Below are experts of layer 3 (counted from 0) of a mixture-of-experts language model. Rows are named router (the router's row for the expert), gate (a neuron's input weights, with its number), up (a neuron's input weights, with its number), down (a neuron's output weights, with its number) and show model dimensions 0-223. Each number is 128 + 24 x the weight over its row's rms, rounded and kept within 0 to 255. Numbers have three digits each.
Before each expert's rows: "comes before" lists some tokens at least twice as common just after its tokens as in all text; "raises" lists some tokens whose logits its average output raises strongly, later layers aside. This comes from a sample of Wikipedia text that the model never trained on. Tokens count by the router's weight.

# expert 26
comes before: "\n", " The", " In", " He", " It", " This"
raises: "\n", " The", " In", " After", " As", " With"
router:116164113121101116143138144148136097167119108106128146150165131095135123087142158123109164130106121156149134118127159106127137152155151135153107109121142144145080104181151128121114121098131092173080104108122103124103124094097106159107104131109104092129116149114127096112121138144129184196114139110139149100099154138105150184133126095115125144120127098104161153094146136089109119135160153194140092118139150148144104128123161181136107139126140142123097139184137124170103107138177118107159085134130086139153123101184134151145114147137108114120114107120107090140091158129133151134163129136106136124166069107135098093120145136139140107145092094146153112140122110110161120126139
gate3:128089137128127125160157161160124137126161137110125140115169141096114140131143136155150126127105098151154153094115180132097092168123118143100112125117133123133100159114138147136092130150126080112154097143140123154119155128107143132124121122108126093157147137099104103132149143162149157150099134129115133149128129128137115135135125135136149138150160130092136144125107127058155135099131138138088104157134089149117133137093136139151129086133170096133109139171173169129169108085150139137118092137167142107054128107121154131107095143112153150163162140122116107174093084156145115111132151129129073162184109094102185145115136156136099113174184147148128155112149136154146149116161
up3:121123175099114164140154124163125130126152113107120111116108156132096119146114166098192082129124076144118119105151106116111142158109132122098155159137140108115110180135116102170133119149134087120170094156152118109086138144096164094118125129121117128154138156126108120142167135110118174092102108130110119091138126144100125103121107138188112117136117131098122107139113145141153124102102095119095096157153153139076107121132110113117100110130140127126119134102157144120122133081145179151134129119120145103086137129131126103129104136114159112142110161155143103134104113139138118094117148147157158123170125124065173149132145137151124112104206130119069126098169144166093166106143
down3:145146127096101117167159111142123119113064137110156126105168120091123096147136094113136155125141150126155132132145114128155131096114112111126120165093114151111140120176136133179130130132148125094164125107165102116149109138148149127105128128178185123135138112098130108111121139092091122131183088103147105100133155116127196047149158127145107118144122161156127133121095138100112134131149092106121146150099157126160135089157151137140084131100128129132124092143126126132133140150097132114113124118130100164164117128117093139140149111123157147117106107162128127132147161072108139130081104134128153140145129123151132115139108086049162127084127145097105155114103130138085137104166
gate4:111129098111114153125128126097125119159116187134137166106123150130137164144110124136153089114124113166154141107078156148115089107117098174139115145099131169152076120148128129136121091124120138122104141146167077171105125105147152103112103161167117104100130157146104154142085143110160112139109126193132102180148112161105144129136132160108140152090199128144121140130187120092131087119142167166138149155077104133173142187109136120128127136126162126105096102153156106133114094094134130146126122126129111096114123122122116098124139119136165128124084128108106138119134162106130135095150141143150130122149115168131102115103121116129092098119094080115157131121159138117141148132113
up4:144125115126103146135119152113146099185116140123128194105122151106116141124134146143150127119161173168195108122111127141150084104124131159161108168112140159147082152130114113100126122118125140115122151123122099115144115079158092179122092170139094130156109159110102153144089130088153116152140077140127124129119127100110139121158134139076145140116149135106150123119190095107146126123144113161126109103130117115154108136129112121180111156129136120098146073159125116136118145072142129154142123110147097119125126125128109088109129101140179133097108084124116158133131143159131177094181110151154101139143134129142105111138150112133097114118117070148155169152147129108142114100096
down4:107148085116113124111110104130124134068140186098113142165084092117091105131140129160135085120189155096116131143113118157159139121088118129143159154126116113117113110138139168095106105128139182102128096125137153123148117132149144152122154103139082112146108118131151101070119136153099090111089156119123102127125080129110154183129094126138117141101125154076093137176133139135111147127071150150172116094136150145120132156134052119112134125150129131131158105121123105108100170140143126107120151123158143112103171112137132141143128111082142096156148124143107141115119169148151158118134133143127123168100170112118115124166119174104098133119114150162149112117135153107128129109121
gate5:111170135172093136160147153075095108097120115124148122153158145114101095165125106127143138137132109107142058094136152130154145125094155136153174161091121110126152158127164093124114123119090120103114142120125174101117164146080101146122106130138083137119122133123137109130153174117142125111152123129126144111143116129144116090114074088115151133110073136148120142108165094103161121123117124106138135109143134107129112159179122091141144124135140169175148096116116142098106108138166132112129095101165141113150158105121095115129158103144152089155099121147116150136142156177156135135145124131101111120153117128181112100098142124144117100105147106113144112159176108062110116099130
up5:142126115119154147068099134158165138137143164143139160094099121141138176116100182138137137127132120140111105145116165153122120108123123151105081089189163143133107138113129148131121141103142111149132068122108118184152097156121168157158162112096160140126154154126129139166114101152148134130125140149172124144116129124104115175152155128183136163150156130087158073172084154122147107144144137151124105145157123158129080123095091171099139129118133147130121128140147092143159131121120149148130158167101092130087131150137145125142083137114123146102142166119152103111115133093141133144130133168130123142079156123122136165124135172111142143138137119180128098114131138151159149141136
down5:100145119117140077147108145072131121107111125108161130130112119141116107108089085127158140128100098147127124121146110145114160130125133133151131134108156148164121144158179141120083126072122117082092131103154130131101114133078119143093135160148165096143128138110153079105108128152120159145133112102135125093153111092107129083138117107132123161133138155141111176125129089065132113077173079132139151097125141085128117129162142117139088121151116141141143130092142132159130097135164087133137168130128114109114149134139067137155102120110151141155102089156122149133142169170085134136119126127159091125126128094157138095078106114092110125118122117130175136171122109160119134139123
gate6:096131127113087125148106110177140076137134135075116139191145133121155162135077146117137097163131132125116092157156130123144122116095106117144101164115170115097085119115152153141130165157131110126137175134108150179113155120141108138096095141102130134114090109108094126140141140157139144150141138101121136080166119101148145176138097103110118123103103086137107132136103114100128084109124150120111133119203127124134096145145097144129117162152124157082085097131094142114098131115116110088122115167158128163114118092141141102124137163146120127117076120155101111116134122108150118198144088132126159145139149117122130091117148161138143089138110129141136117123154122157144112148094
up6:141091123146127151114109124123148151106123140142182134061118152116098081109130087131136149146102110127114152120099117154091108164148146118076135124134096133140173121131139126125108091091101132112121119101110109079129098140083107110118154140127094110121173142133170154155107130107125169106158153132124116162135153143176099122156156134188140147138126110097161148126177084145114100097124134143115124120063114167115113101127121137133145111098130128171184124094161115116117100114160124129104126149120152112145168147121137137109138100111150091124135134125137126133119120120107153120094154134132086080163066140135105159144070147103102150155157137135138106122130172105116119132132
down6:123168119137114118142115119165138138142120113105141151198156136123128135101077129121141143145133106108116124124121129138146119148093122145132108161135143112147116154136120145139130141148187136123132141128091100136126168099097132142118109134105130182156154142103163113116131139155102148143097100139108098118164106123158138111136117137133143139097088148126130115177147134131071070095133146130138128106179109119147155131168148169110173156136100145087132098155163141127120109142141131113128065155099135144113110108165103154125198160135121121138064140144120120190069117096121145158114120126125138160141117146144125084123093137169116092112081145155099125179141133101124135133137
gate7:180154105099092108148119165113126118159116123104161129140129181086089078133130126153109108094116126143157101076115105147138157133147088142111115115131147137109095111165168135160120153114126089110118122099123121177111162119147073125139131143125097127155100154106111094100142118118094130122136123122086163125124100108130137168120082114092131115066115146140154115140173114117103149146138153109143101095111148152145140122123133143133132110118161144103115113095130169114173106158117121079156153112111150143124134108146088109171141096158162156130094112133117152129123132133089106149152133083065165147129100136107102143118146163127115131159155108145141162119114110161122129163156
up7:102081132165156128133098101106118159084179174116133097127110104128188166138074090095129117139145103147099121128123142103109122116114132103080155155120134087145107137098106133115142107131137142099144129123103116103122109152116133133111101122115145108106142114131128147140129098141124135089115149173140092145147118121149100104091121175137132131155136091154116144153075118087157103125112147110133133164108116103108144138150128118112142102126141118162168166142119126106105101079117118174084116139127113103119107143133177122095161157093106122136160136095175099108106140143106134136137158164185068106147153114107158130152090128172100155129127145109122135123138148119179132126090
down7:124147124116123163156143160076092109116186125104148096103136156135101113143109118168089113092129139115118138104118109145151138167140086154140158117123147110122141114132141099137137146131109121108103123136112096117121169114129101151171146132098097146148115152102123120111143084139124144105134104155103168115115103110126099123147093088130144107093107137125140131148129163137113113108105145099117131141134116136111136105134134127123115101118151148150195141081129173078144119143119143134140168160089189152126123121177107106128142141130144149161099138108109156138107124130078108149160154140125104110117112145098136130113125143242102142138184147143123152123094106166126089159126
gate8:110132116101137167143172123146072139125116169130159129143131098141095124139114101106061154102132100131139129109160115088129135117092115167135189175125139133125134135101180090137150109158113139098128148089122181154115113107163122130098090164128134141152116102126141142155138101137122169079108142143142129152135096094115108162133110121159114094137095116109117126122127166149114116126166093129151110154130120124117116182169137119129132130112155133130149108100076143118150141074110111111111118126150134128102090110137130150108159131071129124160116137113114130146109137092095111129142175125165108134112126161111139135156131184145126170102165111158099121074158155110134124152114
up8:151125130144107172125088131131171162103168137100093147128101117111134156141100152127160125173128136124138119095099133135095113169127099147103123130144138115144102119113107158127125118130137142140126159157083097148118167131127149102156124144128101101116159128158108132139094128107166133101065153169122127124130133178133084077105101148152130133144126110156109130175116091125168100145074140103130126118134124170130138092093089126134178118152161127138151150158104084134115074133155154153147154153111133110113145125094127126093109155165102102114119167113155154088108131189150125144120123150125130117146138160157127174119117111140070152141126143101136118136096116114104167161107
down8:127146123134112074146111126132154072139106107100138160138123147119121146105145101118161154139088122133125147122108131145125114101194157130170076115106155103150096140155117170097107154095134116138090113131158096132119079061091144133108131138136114134150131154129143127130121171148125119127129113130166165097152148121117178112162140108146131160105130136127128174086129097098128148152172152130121147108141181114118112109112161159137077146118136146103119134130151098159103110172171155141104106116134102121145127164131108133138118169139167123111104095161159119146142131121146136139151134126107134128159120101163132090124147111074169082157075107134147122153103103166139124129138
gate9:135134144168109138119087126165132098087135134119099098105155141163105158112149119142098123172141146161121135141136090156127115153105098087108091127139165137141131060118183132137139101147070146081103075135143123138126109112118103126146122116109103131107107119128119163107138128117117120151154128106165142131114143099164115145115117109143121094140133099091127153090147154147113111135119129131158105146160145144154097173101102168107139143147148148118169088137128165082119132104147128150100138166100108110136143143081180146146141104117103094152161133108121160123122156127132132100096159149150118114210093144118143137150113138145093140156131107127157071112156096126138126140152
up9:134134146135097142129089141137118118119141127140091135113177173183126118111167158112079114146175137153106115133115070166134108118093133113133136137102111148125124107153125093115124116113143164105111102116156093116141118131142154068143103095134135121147127129154104145132131115136097084099149089143144158160121132153082153109122128124138155131088085136139105157092121095124128149162110147152140110154158151116116117167145088129137131122152130133145141133112097154103145124148136116118102142157092137138124076148052132144169168087156156123168136114112136156132154115129134155078105145133123114137182138112158153114145083108108118101139174110156162129084101081146118113145145
down9:127136125138098125135134109107085129090133129116099089167115150195144173122134140132088127141206167137111137111134097154157133132160132125077135128109142208117133092128109128166160138126151165132135129123169117132107168148122140088119139079131123088130131139137085151100127090138093106134129105154109131176116137117141131155095114147138124160132097111131125150138132128105138154145088132112144111153121101124075127138152115119153109083119163142146164155127109118097132105107124099113147135166133131143125077165147106118144136085164128089166147144137109098112137103128107163119111072084128081135155148085155142102122121129131154130131144145145143120102121151139137082139128
gate10:198124123109137142140152145105132105154109181151130119125173103112107099113151181166130098115115149110107132135148147159145096139101157156119159119152129121120172166124130144126149155143147164128097143098150120150127106083140106161129132111129110087161079161088146139126170109112127115141127134114121139095123135115127134127122111122093124108095137162128145116114121110135096135126139150143147118147139159181182114152106134145142119141096111190119077165115113104149076131138157118141134111125116110170143167122126143135082120112131163156089137100128090132151188183165090166121189144128113110142100108141152128147106134144105133125148130111132119121093120154143100158102092
up10:078096156141126122131155138157122094133137128118145099119124168139130166106123138147140113094190149158169087102127146076160157122147141127139129113114116141128085097092119114095136132132080147109085119118178129171145139140111142136132119146130151125119163162156096133129102146111159145124140118157194119162113131097148113136122122107149118146140127138172135153082181153158139131141146122169142112143108149114111120149112123113119149157145195095086143096149114143190154144129136150159139127103150093124131100148112158105150121128137134134161144128116135140116078111106127119107135153124100163113156145110099116129148080122158152108190093151121151142124102151090152088125123
down10:137165083143133145137127113122173132105148158106105124136139092138090126161144140110099125173097117112117128119147094118157074098115132119151132108133139136120129143147152148160135109162182111107109147158095138127124129134131114098070074109099110148155085080122111103117124130149107101166119107103124138150124109153173131145163069132117115154160102127099116136130100104078145130172121142089139101118160099144097135163113101145149128144153096130160142107112148155095117130137133131114105108149130109116075171105137118126179117139155096106128127149140125135176121159124089131120103115158130103115103134138154135110111172158179109163133138104108138124175171137144123183126156
gate11:164150119151124105136121182102126107151167065134169117096139083125124103106106139151127174105093118134081126158120140096077082105154141142162133175186122135153105118132113157133150131140096126097174096134073111126116139145164162126124092149162149133135109115128077124114101154098139107132138134150129128106139155139149142111124119110102145141111153088136160147156093139122087103115106111141160161162099089148154070133155143135136128133127115097146101078106147104127138144149139097125133130151123157100098128166119130097123099153112143149151121164148111145115093137142142127134126137127119130183174128141110110126137124150125097150124159110144073152114159113096138120151152
up11:077154103116170115144121068115091127118142127106116160144147106116127128143107112153159143174161142151126102128107099134117128149124146128131091148113181108091164140103145124133106141088133097114102119119175098144120137140111130114078128107167095110109112134104142132117131060170130134112149145145127078127100112137113102108101129162161147163133123114111159119094128090135130109160152145121152159093140117163129118078098155173148113138134137096113124147105106142111118149108100128166169148150158129110153125125144150136149152083156129177126085101164095125145168124132107122139113160193069168142116105127154116109150090141126135118149145141146111133093114150141126115134159
down11:111096097101159144111100116124096134180118142116108140121107142126144139148083127096139104135181120141128152088123122150132103139127098115134110128116158129118172113091139149151135140093148113142092109115097094160097153143137114112094130098118121084156085126114170122130103123140120171143167149119128117164141091105141117081101082119113102145177103152120152095101129126161100085158131145136135157082104138140134151120150139103132096119122136128179196161150097156121137148107062107149151148123125123132108116103093127148118115107130157166137100101127079093143171142154123122112122131160105119121117101096143147116149105152107091105164125116139149167146093155128138111130174
gate12:139102115157149175094118117108111139125129129159131102078170157140094114150144090146157184178109113170108132123121161123145093121092104147136143121114126121137148121127135127077113103110129085146094082157117087115129140115111130137129157131145123129171167179116129162159168129147190158087124126115108111102122169121166134120130121087147144127146149118120124134114104120117130133081116152147104079110137145106077136158127117131169137119123143150114147144122162087125113073094129218129131147102138097123148154158132118165117147133131119137120134130128103134116077128136167130151125140145132109111127134144194121113088082128145128106115150100125136101130128141118112117156148
up12:116109117136164138148143137108119112121141122153149091090161149097103104137147086169144175157112108120088125117123116118139098117135100163114147137125094137116192081140117114134117122118136077116141085117150119084113124093138125100112150099132143133166123164123135154118138182147169136173142122098103092100113154104189168099164141125142135141126101113125145093128100114119119134112146138118103085102155115124109126158080138091190113131165126135175129155132127090133132107089109176104081110115134148129176118127117106098146130100150134097118163139109105139109124142113146153133146098145120109141167133093160143157116134086159156124111160119165124146130125100158116147136156
down12:090129129145131182119162148157115152156100108130121107123092103112161133104148121120141122137188102139083077141146109105101135118130100129113166122180126182135143140125120120116148116121106134120148128151144147155178159111136140146133178096117138108129133064176160141144114114106134155128113134134115119113127122110120120156103140145092117110172147143124156137119134084166149127106166125135168135147102098124152133131098184101185131113119079113133142086100128133105132122149115135102117131116133159108140163128113129087145119123199120105140132207115149150106117122096138142082126115105115114143137115150124138133137154107133179143106134165145125118147088142171089097110111
gate13:099146112107134145134107104151169116133123100106143156104162133135092103104113121142133155104156172157123118127152129174128142112165117104137097096118131151144122090118145131122097159139109124133094097128144156098153137103099110106129133155116151150118129136083085116084142138148109108129098133118138154125089145139136150171083126085124160108136189113110136141122147141097073121178129138131145129131188107118164119081140111148154134129138150178149088160189165132161140143104101125106153123138159094152122117096115122095143117144105119147176121095097091180113119126171116095132149119120079120122099120179108132117133107163119131127115104138150164132146144079143151127120127
up13:116128132114179120114167141150104070157158118120127107123113114139095107168117135126160066152116165157133129138113158098120134145164134122128120109091138116155103116159149153111152094127123070116130165138130147145131150122103175116108114133111147177096133158159105113114126140135167120131120149125128111127115125141168134170132127124116131121181124113143146171074145172110133105191148118132104112115124191140084137134110091179145097159108181154155094096142127126128093164124120145087150111098108145136153107132150168117127122127131120123102139141120113124109110147098145108096125114147107175115123080131104086180100147120147151146141098125090115124134148121143108110091151
down13:106142112106071113139076129072158130134104117117138118161191147149117136113125128095125156109131127104133112124161119159133169123139158172152141125146114133117139111122117127155116118107152179114133118094113124114139121119118107131101140113103176129113112139101146072144117159106103131143121099125160129134149112088045126115120160116145140121134120150129099151091146103149107156127164173150145134156157117114139105116125174107128137105113094142103161133125142098152136151143178062111119142134117095148132141115135113143116136121122105099144078102140109157108164081167107132102166133134139131145150111138123186091167126129120083148103146133098121172103083128091121152167138
gate14:095153095116166118126140141107122124126109109138125145134159148144122145117131077080123104136103116119095189146116118175145124136134148098083094148078169108143081091134110145114134148118132110166115190091161113108120165093137099147166132182177119114091127138088097135123116122148120126099157151132098143093134105133151112076128114186116161110143147137122114146103103127129114103086123136136152094089109104149154120145117096162093138115132116151137118113109118138100124138138095099076163122095168116123151141127105139123104151148156140103124128098109123142132124109114127106149110132100107172142081112123116101151119149158134137091140140137155114126092111079158100130086149
up14:141122142120108129106106144134113156163109154111140151128081117135108129138143153181110103123105122118142091127135160115135131120148108137165106122151095106126171170091167148135093114124133126103157135167078126141117146123157156164121141140065136167183113153169124176120146130110161120097107116109139155144110136155145129168132124089117100110115131118120094144134121154077115140170129123155134164131169137118138113174149131117152140131123144112113076121124127160158185138131157146095133154130101112136112112145116108164151104115132099162121100127156155126119151121129175143119206133098102153116156163119133091141117114152119109156121165070117144107145148175092117095139108
down14:146171122140084116148123146125115127120105172123131172157120146133115104130124128131145112143134139176167080085099115111135147097121130157089080162111124143133101149113107144122119107143114124094120094103185136161103095123128130133094100135124114111139142132131114125134115133165159164123206150141149129104141106149114121049112149134123111135102126090081119076144114117135145113111108097146151136159098109117129138175087154089156125110151153135135148111124122093102135128107157134135089091121161132105161151095137117151129143087134109138122137125130177094140126117129114126139106107129116164138124136108106103082156111149060117118133089109142122108121152108141149195167138
gate15:151101140145133164125139104128127155102105160099118089106109098103128129167162142115146166109154111177107140125188139126091109132142101140103149132126123113103143139113146146114139122097130123087139117144119078215091140138145107130098125101127083150115146098122110102155153120118148173078117153161129104154095121092134086147144123137150153073122118102113096126112152136125165150166094148131124124190128101130130150106091129106123109127122188120159137137121163155111157079124130104138121134116171141078108114104127117105086135143121102102140127161112128131110133094132157114124135148117145073144135146115100109130117149150108083152109124135125150141069114123115138086141137
up15:090152125098120122149151088126151112142107099137147106133136132127085110114162090114099150121092122117131146133119153133139176144148141137138112117094116145117092091132145112149145104131174127105143106145078096133147115101144116138085091127131177144134163101100129111115144097139096152154130148140163137166113148125116157165162124168116124122091071127145089123100132140093064126178135154111115110149096119175167077121068156155101141154132126090111076121157162127092136148167154103145140098114090121097136121123144122148132157123128129107142119075120116095124174116108086146124124146134164108158115131113126136129101137141107153126156131161148137127166091155144134126119097
down15:100124109120134198117138105166134146106129182109095098135080104101119134133129126136105079131168104166131128128140169090111106171112113104101174125124149116138115154074134142152128136172117085117141115129094132153124157145103144154110105096121159120123114071090107145130161095114151149070109144146157105131092120147130057125122123175106105138122104145108132104143132139115132098128110151112155100119117085152123136111099126116140157125138126092139137117124145175072112114135130132159081132143154156125129159118136125145115123133155096133175106136104105097169059104146113131122118133115143113150139159143117135149098146163181129116135136156119104148120127127146095124124102
gate16:088179089114136108118085144078114113127105120128086127158139128131132126126183134107107124105108109097136172124116103121157129117158174158168148099126153117155106089150140109125121115082140161147095125100123136078136106098088111118143106132139165149129151156101158112127110098157116111141127140122140139156104172137081129144129168107101136103136104120116130157125101108117112148152147146122109130169117157143149087088123142118082117127101138150120087171163150159138139132169156120116182138140106124144172094125144156138144124166116110068147164125139122128123131142143130138151141150108129143173114084165137101091142130157114158111127115127087118129119085066113112122156102
up16:131117110122107144119088146110147130107125142135170139180117160112164121120120160143123138118093129117136088094087162148130121145122103112141117168116139144153127133153155137136087099105130158106118082150105106143142116120096062164114123119104131147192107140125129121145134120121134143125114134125166143152092127157133137196110104106124146145122134150126158139146168152121107154135130167169145144109136144127152107165128134127102150121078137149114113130138138145166184151109161124148133173136132153166118102165146177141133157103141118121146101157136130162126071140153114163149179127097119155165158141120146122113116110173106138126166139092111141122167166151121147068167087
down16:132114133147109133113176113171122117149071147113090115140119135121112144146123081099149096147154114146116115106198095133139128091106112141126115102138077098146097135140125138097149145154113080120107139085139151120088132107147191109116114136140117131107163112121147111133108166140171145125122123167134134135161128150119145097153135176146137147126113123107118114110120102121184124155148081097127112166125110121122141116116110101177098159153117122158101108139121124086097137180123125109105099166175099093145148065103108123131111131153140131112151111125157090140160129100121121144088115117099120102098149109093124143139143116079117130110109135134113160097122146119134182114180
gate17:106164140105106098130117167163167100114138136103155123107149099116122129124147168121089169113102129152143130117118105086116123146122120147130125108179098122126099120101153068117154173121152135131129157137133127171101194122143122135109152155103122138141140092090105124134115150080094143168133098117139154108110112134127121129145122129064099155141140119136153105102130084138099116126112141162175114143156131118100106116174139119125148119125192165148130101177094132108147153126159118155109118117196111146122130102176106115140141151124128155115087123133054123180121141129135127135166118112112144164127116139152107121122143132139138115169159169116093157138142108121114118155122
up17:162121146101116105141142166117160075140083081111148101149104094122110109134136134125118111111130096123119117120132122153130127112132150126121089121179079164123130179131160100110122201099133130121141150172169118129149122126132107114125140157118168143136119126077172157134126127122093134140155111122125126060154125109114166129130141129086109120094113150194131121101137108133094160096151106120123096090122141095116079115135132140125122137129146139123108144141082116142148184145103131089115132084115135127183135135133075119141143155127145145129086104175111158148141127105163104118137119144102126140103133169122136101131150105119154119144100118088132157169087110112096106146113
down17:160129135151140105132114114120143134165127121125094116129094150120172122135129132096121094149131143119120170130124169147117095129125153153155178133105135124126148114143141161136124118146128117134137053129117127134156077112111141089145086101160167153158085156127084105137165130118120084115105122125150085147179119152155136130064133100182120126104122109150109133132121104162155181153132092105104151101120136123160132163122145121136096148154072095170111159053120133150078117125088165113154142179108091118158151145085129148120101119145136127092157106111141119124136112169087108104136129131147108118114123124122128132088110138140116143127134122134146116098149144127131128101151
gate18:165113128094147154082115126155158146125155132145124115117153165115069107166136115137163107099152139124103082114163130114097129124121097118122157155101098155138173127148099090116137107184104093129136169105089172162116102084144120132145153141119118144124133128107102120089138122082106142123084135156101124156110127120156125111110151119084149094068092154148086110128163133122134132127115135141128111169159147148146148142122146132082146132114131130152100157121120102080108129143160117118142107124145182144117143120131163107173124115144138056139116112157144122108147160132112139097180165120127125082120119132142139134107157130130129111134123125169146095104140090139108169150104
up18:112144121154132168140129108122093109105140135081141113106126139138184129102131127169125136143134132141163136120133108120140108108109126162053115098130176125107090127088171154167142179097142148136141102123172098147152159148118138117150115098131129111116142124156142174172152143178159087078128154138134119076143124110117106116091123157149116163134177109083163141142116124154153124164113138117117120118099092096115115109128130112173120109123122123136175100114147148156130140110109134161119140162135123125127103146144115125102182104139128162134129146104117137124096089134168154144113111142123139161143141133080169166151077112159101147104131127086112132132115176156130104113132
down18:122131118131121146137153142142162105137112134146092125153169103149126128156151118117099125121107141174121133127205119129134162132171158154122089123121087154169090093077151162125103117115134161115115128133122136130099109094117124141080114146122174114145130103171183102145126170155174139151195139143165142105122104183115143109115097141107165133161143156108107118125109137085109129108091144106111166126153126105096124109091148149147130117137095118128150138152159137123110132173126089136134134125162128090148163071133109123129146170108102135134117114114154160170121128158115154099126124123147145113172132145082118079123149134140133164140121151144162109114126122151140137092133
gate19:095113120109113136144123127124147104169109081153113136135131143116062131106129178106124115096081134163093133116114142121137149097120123153125131078130065165120134135150178132136117114126152135135102141104110146113150133145098147138110150119147119125129133118106137081094107166145129142162140160085160164145130167119088116205105111090089126120132127126121134139102152109094124143157171183132151103156148147159133140117128130114104112134130146139129121159164105104157162162132170109089164112114145117148122081126142125148137072170123158111124121112150181098127135161130122138126136118106106139125172090162128081115141122183139127158142113129127128165168107128152116120105129
up19:178141116129131127135151104129088167092141111155125155144139099153146087158115111105142127149147136098130153125127140137135120104130166102116092133101159097127176120137112125132090095105138162163162135095135137123129105139169120130112122122176173105128102147147130155121104098136161103131172120145142140125116141136129124036157158145137137146132107138121142100165089119154141114098106108103091173131136091115093123136142116125111096116119118096156129121113136129063119106113071151143120151142101119141133169154083153132114137099115137152113133135097124141151157126129119134113068082130146080123136127108167138127103106087114111103080096132183123126083119127100091122110103
down19:124134110120146178090108155119104128107174168111116085097108137118142135110134120170141115113117123131106104151140129111106143162089119149096161156166160130113119107128110095131156127156081095132145152159119117117109130131119116124163139159083091114113143122138120164106148102123112137092040149181112121136120110115133106143096096116108124072116127095131108148116128169136136100114096182156093107119137110136122105148145129140139152120132177136096150134124119128117141110099128162126133104114109198114102088162161157101108167124125111131136125137106113164113124099109122110157149144157162115097132128170115151158160140146210113158152142135109079134144142135135121134131129
gate20:110142112117110127126144115140139121134133128089122137159127149161137160079123119155060165177094141160145130130115194090097097142109152108121132106150132135151082137148166151102087099122104079142129145115126115140106167117149148093106082126109089098100135135145125120128105151150122177107114139135138169113162115129141119141123095156101136141091147104136104159122129125084118104129122166103176104108106120206124136135132112142170136121165175099131120078180123162113157093108142139146137124157139157070127099121155121124119139119121120139132152114118100111159106095111134140152116154117092139141161101139129102151111136145148094154171145114104138124129123119129160113157105
up20:150111137181142166120112128101141158073169163138107103119131115138140116111122142138169086124105141155116094149120121153105111175079135131095146115169131102146145135108111130112121092158091152095132122155103116138098106156146157150146127139096100128142114117125109151125147108120143132096118130168166149160148097123159085116098113151153103132148124120137096138138149114136192112134086144112146166158116096135095135151111089118129140104159153113154148101122099109094079096091104171144120135143136166104105135130116130112065102114085100145175125160076132148131127135144140122111111151141181104136153127143092122156127113114141088176126125120140110107102168106092124125146118
down20:139137103106121073162127117122109125131097110151119115112140088123112112151166135093157125097124135114100134150140090131171167097146130129143114130119096160134154123143105132119131128105158162114119148160198162120173079147170101139142147110160164144118135136131136109116138124126096078152159111133114105172126163139122163109154178148135118103140132144164110113121109093122153162146168081142089112109129199093126096108120124114106112158104123143106091130107111124146108182161085086104107127103151115157144100103088137130138098118151116123100170125118149120133159152110156132107129097125125158108129147120109119134139124095050164127110108122135127145119126132123104139090146
gate21:101126119106155125115125127105121113136145134143149095117113172107113123145145202133149144115121151162166136096141184109149125124125100155165164117117086156128127142142146131124151105127083139064121089148113162144126121124111167109099112091114142132147137146136133106164115139131162165125151128162154105164126142086068135145094121145110102154167131133127101135119166161160136134144103134123111080128123114116103078145130138128187123143143111166107133157155121128148133172123173163172148120128115109125104116130132095117129120162120141143111080183107115110156112132105110162083129121160134152144117063151113150133124145100125107108168156112105156151130167125115101136100154
up21:137116198149104140093101141114106150115147166105120156131109080132112136130130087110121114149175120092142131140117125148164111118092185122105141107150112078129109107093121108146144200145150123102120192105096099121146158131130099086138150140146114143099138121083133138169111119127096092080144146141131105111130121132158094117116121163127147106104105167137096136121100090140139117098123135106173113122119133125099168166133071117092167118118146136167153095083090158122115119143104130079119175129127160138101114142144163128142128084126100150120118119151115155111165130121117129146158130101137108114100166132154116123119087118123113155084128103117113108115125107122122126135128
down21:106081127142160174069095141107140121105174144153135094113124132138179138121121192143127133157102130152153151159107146117127135138150169130140133144149158132135150116095136125079151107127104119125114108162158165138112124149131113112156092150099114139145122124151127181140111123120146130133106135157134156141145113090112109172075111121128116148153160110132128102112168136139156154116121197136129089137135126084137110152132087130153142138141111109107082141152096130116134127112140170172130114101128163098104099166131135128116114139119097121116147189089103131147114105135137118119131134128117142117096116122120133170115119142227079122180158123135146117138164136096134133127123
gate22:109124101123128109132123134137130098157098097135106140139192098132103123105140101106105167157114121146145140125106113133153156112132132132180084096127114148145133126152156148138121102096100140133096130148138127105145114103131143142129114116099137102089119137082131061080100139139096134179189136094146181126118161177096148154127144114097133151166116119118142185095131127109070124145151139115146109139136120164168119119108134142134119124131100139150119143170140137101109123135162077133153096134113098155155145092160134165132093118167108127116151090074133150184138171125130155134100123076133123138143099146148116111101133122123146096140125103132148133137088093105154132149143
up22:133119137133119113141128131146156170150127108114113151123169143148138142116120094110116154151066134110139144162138146168122137103105155111152089094150141113144108144125117124143099135129112132149097104082186128122116139101140116170138116121154107103104129085094147109112122119124160140159165149102129141084137131167107105125148137157124136148161165109120147117149123113152117102096162139137157155144139114140153180110141096163124112095135102133151133140187155113094095100119090116170101146101166140130144210107132119123117116098144110136117138099105087168166132121122120134162059115075138111140133092101145163135146151105146111103119161106146102106120145068137133142110158
down22:134120130145159171090098159148094157092189162111132135097099092097140128147121144193135105128149122134123140115112111118088099161118129120096171138130145133124151102099104122105159135123116124122163156137136130141120139169129116127159129118117123137111153136182129183142113116146140101090096130230124096133120116069140096125100127123143118105105121111127135112111104116110165144139103126126100131119111128124121096123130124077114150153131157109109128132102075129121148107091128178140121123137125188109127091187114147119126160140108137104119137186152141107116128114129141094116134138179125119093117158152108129161117101110180119141153117161116118121113137165122116113159110
gate23:138127132140104154113089127121128139127124130078133132129139113128102168100094164177144087134108147130092134094107121115088087136060154143082123152104136106092147136129130111156094112171094132105129105133111125114088118149129124158120102162100120149096096112098111123146128118110102173124124136104129129084145120164176131153139135108174116127132111106087110116134090128096134110120085139134182147162126154131141132146106104141139170073125118136129127101166130138064109112123136161155140131132123112123119151092156155125093162122149134094132143178154151147145099131134135175185145138127160155147139109130153100170112132114147093162112152125110101094084129093137125123153136
up23:143108092160185101140108106147127107140146109140097169112148109140132139149115185202131101153139114125108097105151115167157118132082101103172131154118115145155098131141145132116124157073099119120151127165099144084088118164136128115151148117111150149118113119078121128080141114117111123099145131130155159129169119133162160131132141141106099164172093137132132130120135126104142124132065121153102127151122099149158160136141085119158114119124125106128118112106096147133117142141126152094127088132115159122102122076123185137090110165091154112115143139144152183122152121153134137136141133101132108156121134125166168158133133132147155103107191104144150108117130173120143119136118
down23:164131124154150147121102137119162108170130100142150157132136116156144109161165166142103170146164135140119118107122109097142105131090167084112122159129079162118120135089106121144166129116117123132115129117123188120120170154144180141153145105155134142107121116124090122104177087124089108107106146139140099158090149122132126172163128134112141174136087098128154144122143121139119128140095150102103127185098100101138126091096086099117125166105138140151149124110111143150103134146078116084148107133130170150126077097111121122099106141097169112126175112116118131142157129121140137145151102122117108140105115124148132164088126170150163147126121123147163121138128198111129141112138